{"n_layer": 8, "experts_per_token": 4, "activation": "squared_relu", "moe_layers": [1, 3, 5, 7], "routed_scale": 2.5, "balance_loss": 0.00244, "groups_per_token": 1, "lr_router": 0.00232, "vocab_size": 8192, "norm_eps": 1e-06, "beta2": 0.98, "seq_len": 1024, "train_tokens": 641700000, "steps": 13562}
Below are experts of layer 5 (counted from 0) of a mixture-of-experts language model. Rows are named router (the router's row for the expert), up (a neuron's input weights, with its number) and show model dimensions 0-95. Each number is 200 + 40 x the weight over its row's rms, rounded and kept within 0 to 999.
After each expert's rows: a language model's description of what the expert responds to; "gets" lists some tokens that make up at least twice as much of what it gets as of all text. This comes from a sample of Wikipedia text that the model never trained on. Tokens count by the router's weight.

# expert 34
router,220,192,157,231,195,197,192,202,175,177,225,233,194,224,212,273,150,175,96,214,235,133,192,318,179,163,121,205,139,127,117,217,228,170,235,211,150,150,162,184,232,230,165,226,199,232,217,212,231,187,163,175,156,147,224,160,195,259,217,179,163,185,112,174,140,172,185,255,188,229,235,261,176,188,222,218,210,234,227,103,206,201,199,210,201,181,180,190,232,244,219,206,157,276,150,146
up1,142,177,200,173,185,203,245,194,156,206,212,178,175,185,194,239,282,204,247,208,272,122,218,168,188,188,163,204,144,217,136,270,191,218,222,275,231,165,188,152,230,150,170,120,149,143,245,156,238,149,189,148,184,200,233,201,186,209,168,254,205,165,171,186,273,127,180,249,194,177,278,271,183,143,146,204,267,202,164,187,285,251,192,220,219,164,191,166,169,190,237,178,199,210,170,131
up2,202,245,170,185,252,231,246,147,184,167,280,200,168,217,194,165,233,182,198,205,146,88,191,186,208,181,210,247,215,183,133,131,194,227,202,152,176,204,239,225,201,152,147,159,129,292,180,223,267,198,165,211,127,148,212,188,206,228,201,169,216,231,186,197,120,236,223,240,207,275,186,165,193,124,216,148,170,104,214,145,167,178,239,162,154,179,163,163,164,229,169,160,166,156,230,205
up3,206,147,109,153,239,195,167,224,211,197,283,191,165,217,190,187,218,282,154,202,143,215,203,223,235,188,173,183,153,129,188,209,130,235,215,199,145,105,202,228,201,168,201,241,211,274,195,193,226,255,203,271,119,201,187,216,179,207,182,178,184,208,184,206,185,159,193,188,114,257,248,230,204,164,194,203,147,227,229,160,266,212,286,161,138,230,179,196,224,192,208,223,149,218,82,203
up4,183,212,140,184,164,174,175,154,235,232,145,208,225,184,186,179,164,171,239,198,312,283,244,261,235,186,194,152,116,202,236,209,252,214,109,228,161,226,179,199,197,288,213,178,209,225,257,200,233,104,206,178,166,230,249,153,221,229,222,257,180,245,165,227,161,229,187,146,214,136,147,195,190,166,217,191,236,200,178,223,182,194,243,155,222,237,237,162,236,245,257,165,279,206,261,199
What it handles: Head nouns closing a noun phrase, usually naming an institution or group, such as government, police, team, company, community, schools.
gets: "to ", "ers ", ") ", "team ", "es ", "s "

# expert 12
router,217,222,260,182,165,209,219,181,158,190,242,259,200,234,183,163,192,224,208,194,249,186,95,210,217,139,205,240,230,127,200,181,126,201,237,254,253,181,163,180,215,206,183,177,228,187,164,255,246,190,196,235,192,184,256,123,217,162,145,212,156,204,165,184,162,208,163,167,132,176,143,305,156,157,226,242,261,211,163,207,221,194,247,179,234,167,256,227,214,294,265,258,207,241,131,172
up0,161,157,245,219,145,209,195,157,253,257,185,254,166,241,190,213,225,212,164,187,184,228,260,163,139,115,145,200,213,221,201,152,171,205,208,179,201,120,217,173,227,235,261,188,241,264,185,216,184,238,169,156,212,211,227,187,181,196,219,172,109,195,241,265,159,156,183,158,159,306,176,227,168,226,151,227,220,184,245,247,203,178,144,154,171,128,139,203,222,197,120,299,207,229,204,177
up1,203,329,228,175,188,180,232,140,232,170,230,223,196,230,142,174,159,260,275,182,229,136,203,221,207,210,179,159,170,155,198,217,237,208,287,248,265,190,169,174,200,152,197,164,183,165,179,199,183,210,193,199,259,234,255,212,160,137,171,223,207,103,209,207,231,281,171,184,226,156,157,197,232,225,279,253,230,194,105,238,212,171,211,237,198,162,214,224,149,188,203,164,197,177,202,110
up2,245,212,281,179,199,204,215,200,208,255,224,247,165,161,178,212,193,227,231,211,194,223,254,235,255,199,201,203,199,144,166,122,212,187,211,219,239,208,138,100,243,274,195,173,212,241,232,237,260,197,144,135,120,150,251,165,194,143,216,297,150,157,258,166,212,134,198,207,110,241,260,228,167,160,197,228,167,224,235,172,214,209,265,186,152,183,211,217,212,188,152,152,209,199,246,218
up3,192,157,167,152,236,186,189,149,222,251,146,208,211,248,123,187,259,274,242,181,207,215,195,286,166,145,212,196,191,204,260,147,155,242,126,161,227,133,139,219,214,254,224,256,196,206,240,128,139,259,201,173,176,221,169,192,212,132,237,192,171,145,198,222,197,162,196,179,187,216,174,157,212,225,210,233,240,186,247,200,199,153,204,131,146,141,137,136,201,258,177,184,272,248,235,212
What it handles: Digits and two-digit numbers in years, scores, tables and statistics, such as 200'7', '23'.70%, plus odd single letters like Ch'a'etolepis.
gets: "8", "5", "7", "6", "0", "4"

# expert 56
router,240,155,234,159,171,185,130,219,178,163,197,246,180,236,236,262,155,211,180,266,195,219,191,245,250,129,213,259,181,127,184,159,170,223,186,162,198,200,215,239,242,148,243,209,158,218,235,221,214,123,197,219,182,190,142,174,175,214,157,261,269,184,233,219,215,216,205,245,201,225,173,229,159,138,250,196,202,142,146,200,226,195,170,194,260,274,142,255,182,243,348,178,164,185,201,223
up0,257,212,244,187,217,142,188,232,223,177,155,276,221,268,222,205,242,177,222,157,273,164,280,239,142,201,189,288,213,218,198,167,222,181,203,164,218,224,224,171,187,177,178,174,156,187,159,203,274,275,157,135,216,157,246,192,196,286,174,163,213,274,226,239,213,152,233,192,214,187,200,193,215,247,243,183,225,222,185,232,258,227,179,227,133,198,102,131,243,163,267,196,152,163,196,236
up1,202,171,258,221,215,191,152,234,131,165,226,258,148,220,169,254,171,189,231,211,184,180,228,156,221,231,167,223,154,232,213,193,165,237,132,177,182,182,201,202,268,180,211,234,181,216,231,137,229,207,267,219,272,162,206,151,169,306,223,275,194,255,130,287,154,253,200,242,246,197,206,201,166,95,211,180,181,179,207,187,292,240,182,168,225,179,198,202,204,162,212,238,108,174,188,201
up2,238,159,201,136,230,164,192,251,156,207,196,213,260,255,142,175,211,220,244,220,261,263,145,240,251,229,243,119,279,193,187,150,190,173,291,233,209,143,245,184,173,263,146,171,207,237,182,191,233,208,187,167,194,204,176,210,228,110,190,140,179,189,182,207,166,212,230,204,100,228,160,228,207,203,203,152,236,189,188,206,197,149,234,194,184,256,221,211,253,235,199,265,196,305,257,221
up3,221,166,238,143,218,269,256,227,208,238,199,241,265,199,130,290,146,201,193,186,233,192,164,234,205,213,218,265,149,148,207,249,182,154,206,183,184,146,248,225,187,160,183,181,144,168,224,189,169,278,129,182,137,180,217,188,165,161,245,215,225,236,228,204,182,218,201,197,158,199,229,256,175,169,226,226,193,149,198,210,266,77,217,174,149,195,167,208,271,204,161,200,274,269,132,195
What it handles: Degree, minute and second marks in coordinates, digits in years and figures like 1992 or 4,195, units like km, and UTC.
gets: "″", "′", "°", ",", "202", "UTC"

# expert 0
router,224,197,226,180,228,248,213,174,211,219,182,230,192,262,236,213,264,257,173,97,202,174,142,207,222,129,153,157,131,163,160,137,216,267,237,154,214,158,145,198,254,187,171,235,243,232,204,208,217,187,123,135,207,138,215,124,139,245,144,228,195,231,158,156,202,138,197,233,229,157,184,221,162,202,203,234,297,182,195,166,224,160,238,184,173,179,199,137,173,247,170,263,200,230,223,225
up0,168,244,209,168,208,200,182,167,223,227,169,191,181,188,200,229,273,238,220,229,252,169,218,256,176,161,218,266,186,67,196,240,246,264,290,175,212,239,254,160,234,175,190,247,178,205,201,204,192,212,188,164,166,148,208,156,244,278,261,167,132,249,197,209,173,219,253,257,251,207,215,175,180,236,177,225,107,222,212,193,202,206,212,183,153,257,291,154,247,211,197,219,233,195,263,147
up1,229,244,220,261,192,139,187,166,191,180,207,184,159,186,239,214,220,212,174,189,187,230,220,213,276,193,117,244,187,163,239,138,234,267,244,189,251,182,192,219,208,151,166,232,151,162,138,131,279,128,180,241,217,192,257,141,188,260,179,169,232,159,146,163,194,217,192,166,208,251,261,143,203,196,245,179,240,242,184,226,271,250,243,203,179,203,201,233,162,228,208,160,242,165,72,209
up2,248,178,208,131,262,228,197,293,225,182,236,159,181,248,188,209,180,210,275,203,248,154,245,204,208,165,218,133,208,224,231,180,218,191,165,191,218,129,168,191,191,258,113,201,189,156,182,296,211,207,217,179,245,200,217,209,185,196,194,207,145,183,177,151,232,208,262,210,172,151,236,137,214,215,250,105,191,175,180,200,257,296,252,190,211,275,256,182,145,255,228,271,209,174,226,221
up3,124,213,192,243,162,140,237,165,216,206,195,205,113,267,240,221,239,174,199,217,184,244,228,136,144,230,107,193,211,246,216,205,178,203,197,214,156,188,238,246,195,200,170,267,197,222,193,166,240,171,194,252,212,210,304,111,207,231,161,243,123,247,181,225,163,207,161,290,239,199,219,255,201,179,147,239,207,199,198,155,139,238,236,210,194,150,281,203,185,279,163,189,223,173,196,186
What it handles: Conjunctions joining clauses or phrases mid-sentence, mostly "and", also "or", "but", "while", "than"; plus stray "co" word starts.
gets: "and ", "or ", "co", "& ", "but ", "while "

# expert 62
router,253,168,236,179,186,183,136,228,184,223,192,254,233,231,191,224,166,219,206,141,241,162,138,193,298,164,226,137,207,132,158,248,170,263,200,247,207,219,237,202,240,205,182,181,209,200,186,221,239,169,169,193,224,230,206,195,109,178,192,280,140,189,193,167,212,136,178,205,115,210,154,221,143,147,296,181,231,223,194,173,170,231,209,145,140,138,195,239,207,239,159,160,163,163,110,171
up0,210,225,226,207,236,224,146,194,187,241,218,241,208,213,188,161,200,126,164,208,174,181,185,207,183,171,133,288,272,173,178,153,163,208,153,140,212,122,171,163,167,225,153,215,250,297,193,234,217,222,175,180,178,173,234,200,175,241,148,209,134,219,151,137,149,128,171,202,141,160,256,221,199,194,145,255,210,237,169,217,212,242,263,211,273,193,267,177,221,292,217,263,219,184,162,224
up1,214,206,233,202,218,270,221,249,189,263,219,232,233,184,213,245,140,202,248,219,255,239,224,178,139,174,133,197,156,138,254,213,265,192,138,234,160,210,224,256,186,178,166,250,231,232,280,274,172,255,207,280,281,218,150,252,195,175,236,202,184,235,248,208,216,209,177,192,172,192,251,222,200,199,153,234,190,142,206,222,144,220,285,140,246,202,241,147,212,249,170,191,253,234,151,237
up2,207,170,196,236,200,183,220,257,214,255,156,177,201,219,208,175,341,252,169,134,244,234,85,190,205,236,239,164,150,178,216,157,229,162,259,234,228,207,237,256,255,153,211,187,225,227,259,164,180,221,154,195,190,98,204,216,231,202,184,228,234,257,205,190,230,216,174,212,243,228,186,221,134,200,214,161,209,130,244,227,254,205,172,170,192,246,188,176,171,264,202,218,226,181,300,222
up3,198,167,241,182,206,147,154,216,217,245,164,254,200,191,177,230,174,145,168,192,196,173,143,192,243,212,113,192,187,264,196,154,121,228,256,165,192,147,199,203,257,187,200,170,183,249,180,205,144,216,207,189,209,206,182,220,185,245,190,292,92,196,171,220,224,120,220,195,268,195,282,82,148,219,155,155,215,178,134,212,125,195,175,167,179,177,181,177,229,221,193,205,277,177,179,199
What it handles: Line breaks ending infobox lines and table rows, before items like - Occupation or | Dylan, plus odd mid-word pieces like ake, hy.
gets: "\n", "\n  ", "\n\n", "en", "i", ") "

# expert 1
router,210,180,212,205,163,227,152,179,247,206,203,236,225,242,207,218,259,207,207,190,229,193,128,243,281,138,206,177,157,163,214,199,135,253,196,257,177,236,173,190,250,127,188,192,156,183,137,208,272,171,207,215,196,160,199,168,167,231,183,182,214,236,212,193,199,229,157,201,189,141,120,276,164,75,247,197,270,183,195,225,144,219,223,171,208,224,225,230,175,233,306,221,156,219,125,144
up0,206,180,206,205,187,235,182,224,197,194,205,265,255,219,165,214,174,267,248,230,209,193,207,239,198,170,189,195,170,234,149,238,176,228,152,116,178,220,218,154,237,181,238,257,115,132,173,142,207,229,213,143,214,154,104,178,270,221,132,255,185,246,262,220,179,186,165,225,236,205,236,215,192,154,232,159,255,181,222,244,154,141,147,172,119,250,167,108,174,170,264,221,171,186,185,170
up1,239,181,287,219,245,173,213,252,187,178,155,203,211,241,237,205,183,278,216,193,194,210,194,164,307,207,158,167,163,214,182,184,255,266,233,238,175,248,194,210,196,178,155,199,158,207,172,169,243,235,264,211,192,205,173,222,281,200,235,205,247,227,212,222,218,185,245,265,198,269,198,173,123,221,170,173,221,193,168,189,233,142,199,213,125,198,188,158,256,178,210,115,311,133,165,126
up2,168,204,205,194,195,197,206,197,185,224,198,171,174,230,130,196,249,225,153,182,209,181,205,222,181,152,215,168,142,232,274,220,198,204,219,270,199,177,186,241,215,238,65,216,110,275,185,194,237,167,141,209,212,249,246,144,150,163,210,253,171,231,220,181,257,229,158,214,177,112,165,279,258,178,175,248,222,201,140,244,187,153,265,204,253,224,221,230,232,150,194,226,234,258,209,136
up3,154,180,211,201,209,251,139,189,230,165,214,256,251,192,121,248,241,217,165,180,172,214,205,198,210,146,232,195,199,239,248,130,178,234,185,211,186,196,193,153,181,186,234,186,193,166,128,129,115,215,148,165,243,190,171,208,157,237,233,209,167,201,162,219,187,173,122,184,80,202,169,213,211,130,147,294,246,196,179,242,147,221,158,237,206,178,237,199,232,200,134,230,120,177,128,172
What it handles: Single digits ending years or number pieces after a year stem like 198 or 201, as in 1987, 1966-1971, 86' minutes.
gets: "6", "0", "7", "8", "9", "5"

# expert 29
router,253,166,241,239,170,149,180,171,206,170,207,229,203,220,222,268,171,191,211,130,245,166,213,251,170,118,191,189,204,167,231,112,245,213,231,158,185,188,189,191,217,233,136,219,184,229,215,194,263,234,126,190,140,136,140,214,187,214,238,240,198,182,124,234,124,217,197,240,120,252,214,138,188,129,211,295,203,172,186,218,130,204,211,211,207,205,175,272,211,254,221,191,225,183,211,115
up11,224,268,221,186,165,182,270,193,236,206,190,218,176,261,223,207,189,144,169,130,131,198,144,210,187,230,161,284,229,203,155,185,217,287,136,198,238,217,187,248,167,223,169,192,158,144,192,212,184,146,226,188,155,188,251,189,193,251,202,176,237,194,180,209,270,223,154,262,147,213,267,203,173,220,157,269,237,105,173,211,136,133,178,211,233,211,220,287,226,198,176,197,233,288,212,173
up12,200,241,181,190,153,231,218,148,212,229,234,173,229,229,258,180,248,157,184,189,181,162,193,249,207,149,161,186,140,162,214,226,142,179,181,142,145,218,177,278,206,110,175,146,268,298,218,202,246,124,177,183,159,190,269,173,213,169,246,306,165,222,174,202,203,193,239,199,187,156,196,207,189,155,134,178,138,170,174,256,170,138,194,184,243,188,215,243,197,164,217,189,173,217,123,133
up13,223,162,203,258,104,250,152,225,209,69,179,188,221,188,232,187,204,251,156,177,151,171,138,159,199,139,127,241,222,227,212,247,200,186,213,307,281,208,217,185,173,211,244,197,224,188,167,236,232,212,227,149,266,251,194,217,128,215,219,210,224,161,219,178,190,201,244,201,168,230,235,209,203,143,227,178,261,193,183,141,202,76,200,214,209,237,183,186,233,203,225,192,221,194,166,245
up14,228,211,183,144,207,178,208,185,177,137,239,199,167,244,187,239,160,228,186,171,242,167,167,233,155,197,179,201,194,171,211,144,245,244,190,236,162,260,189,220,214,192,181,222,184,201,221,86,228,243,194,216,152,177,272,165,226,148,180,185,234,119,197,258,180,238,151,167,220,284,245,200,165,223,154,322,218,123,93,244,192,214,208,189,229,236,150,244,192,186,216,152,273,189,230,206
What it handles: Month names before a year or after a day number, such as June, January, and Jan in climate tables.
gets: "(", "–", "June ", "July ", "March ", "May "

# expert 47
router,201,174,129,202,184,215,236,255,140,223,195,224,215,236,194,239,238,261,273,99,203,190,176,249,173,166,167,233,185,208,195,173,238,200,199,228,185,242,151,244,288,212,255,163,190,187,159,239,245,197,121,221,222,186,182,220,195,208,206,223,264,173,184,200,199,212,289,200,263,218,252,238,146,179,238,236,199,173,141,192,115,242,261,196,197,233,229,244,165,289,237,220,226,236,100,209
up0,189,284,235,245,233,279,221,245,195,212,296,256,193,217,119,185,179,269,201,171,256,203,230,211,198,197,161,172,290,196,199,223,170,128,308,262,176,272,275,196,212,241,196,201,249,189,180,216,267,154,199,141,224,193,222,177,176,216,245,227,126,202,224,164,169,220,241,258,172,161,187,245,220,199,260,169,212,184,170,214,199,209,128,224,228,182,207,190,214,229,193,264,210,169,182,234
up1,178,180,196,156,177,159,237,247,124,231,230,258,173,268,195,235,128,249,244,137,227,219,194,157,169,172,140,204,209,203,290,243,232,120,219,188,280,132,192,183,200,147,242,203,227,174,212,190,191,261,217,188,240,165,191,165,188,179,147,195,224,177,201,212,211,169,242,208,221,254,239,223,229,229,160,294,251,184,150,194,213,123,150,277,213,241,170,191,275,226,246,186,235,226,258,193
up2,274,219,212,189,205,270,223,178,158,217,175,246,200,234,243,193,163,235,135,94,227,194,139,184,229,223,167,243,222,181,201,250,188,217,223,201,208,259,172,241,248,230,224,156,227,179,208,229,159,280,168,141,128,218,245,146,246,170,212,160,202,158,179,143,208,246,227,253,238,224,193,232,161,213,251,160,230,248,261,207,112,194,237,242,225,269,185,212,147,196,177,210,252,294,226,166
up3,175,172,233,152,210,227,161,152,192,219,219,200,130,204,198,143,218,193,283,151,198,192,159,187,208,186,217,262,229,153,197,112,189,220,239,176,213,193,201,235,204,163,247,278,207,195,143,226,204,164,139,193,159,108,210,191,196,152,186,146,162,231,211,191,234,144,178,275,224,167,225,226,205,262,169,209,134,244,261,175,226,115,234,227,209,132,220,152,113,274,217,213,183,174,118,194
What it handles: En dashes, commas and semicolons after digits in scores and date ranges, plus sports terms like NCAA, Olympic, place.
gets: "–", ", ", "u", ". ", " ", "; "

# expert 50
router,202,198,222,271,182,305,214,168,184,186,200,254,145,241,153,250,255,277,218,155,286,177,183,197,239,204,168,182,195,234,119,199,201,275,202,210,130,138,196,143,224,213,272,176,172,245,175,112,211,183,262,185,104,131,205,232,190,213,194,195,157,197,235,229,174,245,232,234,216,217,231,225,194,172,207,263,245,190,178,122,204,213,156,215,188,202,198,218,169,209,216,180,196,230,122,236
up1,236,193,149,223,142,152,215,213,265,174,166,223,232,251,214,212,208,196,175,220,246,137,180,223,111,225,196,236,270,185,257,150,164,184,218,182,179,221,221,156,249,244,191,248,178,188,203,207,221,206,200,198,230,199,353,215,245,221,213,196,152,212,151,263,205,214,148,175,208,241,198,235,203,236,204,321,217,150,264,108,187,266,181,274,228,214,183,215,170,172,184,238,222,205,179,218
up2,217,149,237,240,169,236,202,299,208,127,173,193,167,221,263,211,167,209,174,134,137,250,195,175,194,216,96,180,186,233,199,200,225,235,143,172,165,188,185,204,202,204,226,179,208,183,114,169,207,282,221,204,175,169,254,218,174,252,135,200,220,231,207,199,175,222,273,215,124,264,252,213,225,201,221,236,204,139,110,204,164,222,193,224,225,184,153,239,135,201,186,167,178,160,189,94
up3,191,227,184,232,188,215,185,149,152,156,162,207,267,196,127,227,34,211,139,221,201,197,198,161,244,227,269,200,182,188,173,161,247,146,173,233,151,225,193,195,220,151,225,198,150,163,227,221,195,211,165,198,157,218,192,194,177,222,159,201,237,97,262,215,235,201,228,238,219,243,171,216,167,191,146,214,228,253,94,240,142,253,211,199,212,239,207,238,278,201,203,186,240,186,243,224
up4,224,194,251,189,207,266,166,173,168,258,121,187,291,223,167,195,150,183,196,187,261,253,148,212,224,132,220,284,247,183,231,159,196,230,197,250,218,201,215,176,214,240,246,221,259,254,188,290,215,155,167,145,168,223,217,186,154,81,208,250,215,169,199,201,172,151,222,194,174,261,194,193,193,236,250,254,175,235,120,163,204,161,162,251,265,195,192,226,155,222,187,233,190,209,195,157
What it handles: Line breaks ending table rows, articles and function words like a, the, to, with, any, my, and the uck piece in luck or knuckle.
gets: "\n", "is ", "with ", "a ", "to ", "any "

# expert 40
router,250,164,241,205,165,234,200,209,179,184,234,208,192,238,230,204,234,198,164,153,227,84,129,235,176,159,211,246,187,178,257,252,209,178,204,223,79,186,171,205,203,227,180,170,176,242,205,200,205,184,194,209,161,194,156,174,115,255,196,239,193,192,164,249,98,215,181,217,160,183,248,249,133,206,125,256,181,192,188,171,178,159,229,193,249,256,139,262,196,209,209,196,216,142,211,95
up10,197,211,190,250,269,137,252,185,115,237,176,201,165,185,222,233,156,213,196,158,144,192,174,205,175,176,177,174,295,255,161,227,153,189,208,172,117,196,243,232,189,212,167,253,223,208,181,194,223,224,203,157,240,95,237,214,153,196,194,194,94,96,264,200,156,205,168,157,178,161,176,200,182,193,207,192,261,167,201,160,213,204,179,174,172,171,119,188,175,249,226,272,265,188,196,161
up11,240,221,223,194,229,206,143,205,133,162,177,210,237,192,203,279,191,232,173,139,158,132,216,159,164,174,200,249,218,203,243,209,241,195,237,229,275,194,288,149,184,171,191,245,224,138,274,223,218,260,168,185,214,155,182,181,195,200,210,216,192,228,159,160,183,258,311,217,250,197,167,121,189,160,199,141,255,180,191,175,133,207,288,168,204,220,218,123,168,216,226,179,201,184,131,257
up12,206,226,250,269,202,266,189,156,171,166,189,183,183,222,196,187,237,208,239,163,210,208,115,212,241,202,247,177,185,169,137,231,177,172,225,197,198,225,202,186,215,199,165,146,171,179,173,222,311,141,236,245,199,176,266,232,182,195,167,280,185,248,195,204,141,219,252,111,201,290,191,237,160,219,276,195,210,214,213,120,114,176,158,148,164,281,206,214,175,189,211,145,241,219,180,148
up13,236,193,187,288,185,219,260,118,166,205,212,215,176,211,261,203,276,193,210,127,196,209,147,168,232,247,240,194,196,173,204,235,291,255,207,161,169,179,211,236,223,103,248,237,245,276,182,185,137,157,217,184,240,158,258,178,154,218,211,234,141,178,236,203,216,208,179,263,216,251,207,217,180,231,235,228,177,183,83,176,201,163,207,198,200,186,222,166,202,165,203,134,154,116,200,178
What it handles: Month names opening a date before a day or year, in birth lines, tables and prose, such as November, June, Mar, April.
gets: "November ", "C", "March ", "June ", "September ", "May "

# expert 27
router,172,172,260,176,151,203,174,168,240,190,185,224,126,278,197,274,205,248,168,118,260,198,157,201,259,114,149,164,201,176,176,139,233,232,219,151,167,180,214,160,267,195,204,252,240,246,154,140,242,199,149,190,224,127,186,132,197,236,163,229,171,208,160,161,243,175,222,235,212,176,236,248,210,183,233,256,302,159,221,183,188,162,192,151,245,173,197,175,149,214,202,262,216,216,227,204
up0,197,128,163,191,189,215,212,142,131,196,139,208,139,231,203,241,226,159,146,203,155,211,223,229,216,173,194,211,128,227,167,182,196,179,193,191,195,237,153,157,94,223,208,196,203,240,146,239,229,217,243,177,247,160,200,187,217,276,194,162,229,147,245,158,207,237,173,184,180,211,176,266,203,204,181,153,296,124,235,204,231,269,221,143,208,245,340,187,187,181,215,152,245,203,162,188
up1,280,181,222,232,156,255,218,124,254,210,225,216,226,189,240,178,111,180,218,220,269,181,247,169,192,207,177,178,208,253,203,187,235,155,135,154,242,155,141,119,117,211,218,201,188,192,221,175,170,220,182,225,225,218,173,227,171,217,205,186,180,174,186,188,201,290,135,265,221,108,130,182,205,197,157,197,234,98,169,173,259,179,192,285,209,206,210,224,204,178,186,176,278,187,162,191
up2,130,171,194,234,206,267,197,154,220,98,166,174,160,187,208,165,216,160,236,140,158,128,223,168,199,130,126,268,193,161,203,224,192,278,204,197,265,218,210,204,143,212,207,212,225,196,202,232,193,252,186,182,235,152,196,197,229,233,150,174,192,172,130,212,131,191,256,129,183,164,159,243,230,118,125,256,204,206,241,206,150,214,217,167,258,223,194,153,216,171,207,202,166,159,112,202
up3,161,156,199,206,151,205,238,184,201,201,131,214,235,237,175,206,153,257,233,196,161,151,224,200,249,208,112,161,170,155,66,265,180,174,124,184,197,170,179,188,249,193,238,224,235,234,190,179,209,198,254,236,172,199,177,212,220,150,296,177,147,223,232,179,218,184,258,164,274,249,213,192,200,220,204,203,183,229,218,229,163,218,112,172,185,196,276,259,136,202,270,272,198,219,183,196
What it handles: Mainly and, plus or, than, as, without, despite, while, linking phrases in lists and comparisons, like rather than, as well as.
gets: "and ", "or ", "as ", ": ", "to ", "with "

# expert 11
router,201,142,175,228,189,261,162,205,248,183,175,245,224,248,228,256,185,245,266,128,257,157,167,186,256,173,216,209,178,222,146,182,189,244,223,269,147,201,263,226,228,153,243,156,186,242,182,198,207,151,204,137,155,240,192,196,134,243,150,281,111,207,129,106,197,152,196,222,193,201,202,193,143,90,260,213,196,235,237,164,213,207,231,190,159,205,202,221,246,213,184,209,172,179,201,174
up0,172,197,230,238,287,233,224,174,233,233,211,238,202,247,186,250,169,187,134,119,188,217,172,238,188,240,187,154,262,223,107,197,175,252,202,77,184,186,235,213,258,148,140,186,237,186,210,207,222,180,185,256,221,191,245,154,179,196,200,221,164,225,223,176,92,180,266,177,236,291,211,161,172,156,168,188,176,215,199,99,163,219,232,168,178,177,153,198,230,221,182,229,157,184,190,226
up1,232,163,161,234,277,203,180,288,208,214,217,175,176,264,186,135,204,187,214,137,233,223,91,213,263,228,207,153,166,214,250,169,230,189,128,181,143,174,210,200,191,112,95,211,216,184,213,140,212,224,211,143,119,219,144,212,170,158,194,237,184,135,241,203,204,173,172,151,157,246,253,166,191,143,279,200,185,219,179,175,221,153,223,188,187,175,192,204,187,237,192,189,183,196,152,267
up2,216,187,213,177,261,140,192,243,221,247,178,241,207,195,139,225,219,163,208,157,229,219,181,182,214,229,135,152,160,202,132,135,161,177,195,193,154,267,195,204,237,228,249,150,193,243,263,123,263,225,127,224,268,220,215,211,229,206,138,256,163,213,221,175,245,201,162,136,150,216,145,195,117,267,195,203,216,125,209,165,193,181,169,152,183,160,155,190,105,161,188,170,168,205,249,160
up3,170,138,224,239,196,168,266,237,172,249,153,181,196,214,182,233,149,180,250,195,206,172,267,200,167,195,210,121,149,93,198,178,235,193,153,285,172,215,249,239,198,224,118,160,187,313,234,168,207,186,243,240,231,212,212,169,214,176,247,272,156,161,246,194,274,201,161,209,142,229,173,212,179,273,249,195,192,198,197,164,200,197,238,209,167,247,230,226,148,240,226,218,242,238,170,147
What it handles: Line breaks ending rows of tables, list items and infobox lines, plus mid-word pieces like direc, collec, jec.
gets: "\n", "\n\n", "\n  ", "direc", "Candidate ", "jec"

# expert 42
router,270,220,190,180,144,165,206,164,268,87,169,283,111,238,157,218,177,250,176,183,214,163,185,188,202,156,202,229,177,160,186,216,212,183,249,162,128,198,186,158,223,249,198,223,205,223,247,182,196,129,182,220,136,188,211,183,165,240,201,237,179,214,233,241,195,195,139,184,198,213,187,230,160,212,239,281,269,161,147,142,206,124,291,251,199,220,181,185,109,239,233,215,184,157,196,201
up1,133,146,155,141,236,296,187,195,208,276,198,216,156,269,197,217,147,203,207,160,252,170,211,267,257,169,202,284,292,238,234,205,182,215,147,179,258,196,194,158,173,182,168,256,212,201,275,197,218,190,270,188,179,211,159,183,164,109,206,218,153,185,186,213,256,243,184,226,188,225,171,224,227,208,266,160,202,249,234,169,241,230,253,173,223,251,220,241,210,220,236,158,177,150,139,210
up2,221,234,174,196,223,275,133,211,232,162,217,207,225,320,130,198,172,222,181,188,189,232,227,230,181,167,222,174,297,165,222,113,228,238,205,160,125,236,177,203,182,247,233,260,246,204,197,196,152,273,202,209,201,207,159,180,213,217,162,206,204,108,130,210,205,161,168,212,215,211,301,209,207,237,214,129,225,159,224,166,180,185,151,140,196,132,198,226,208,202,191,176,129,174,164,152
up3,205,200,201,299,157,157,230,247,199,185,215,285,157,196,197,298,204,224,217,201,205,177,168,209,288,201,219,197,222,203,246,149,231,245,130,215,223,207,183,172,213,194,228,170,133,282,185,214,202,186,208,199,162,210,225,208,228,260,175,224,178,226,237,224,182,226,196,236,135,142,275,167,208,218,166,166,245,231,116,206,192,118,188,253,267,287,255,202,174,156,218,289,174,194,196,161
up4,187,208,141,229,277,170,134,275,196,254,228,212,175,246,323,237,181,274,229,196,259,226,210,236,250,195,167,211,242,240,234,169,177,174,246,152,209,208,224,212,237,224,172,218,190,198,175,201,156,196,196,258,193,133,221,152,231,151,188,247,186,270,239,191,229,217,164,233,233,170,269,131,206,189,259,154,166,264,201,131,212,171,234,230,242,252,161,217,277,232,229,198,219,148,203,235
What it handles: Opening pieces of ordinary English words split mid-word after "to", "of", "and", such as inst(alled), refl(ective), Al(cohol), af.
gets: "Al", "al", "af", "do ", "inst", "it"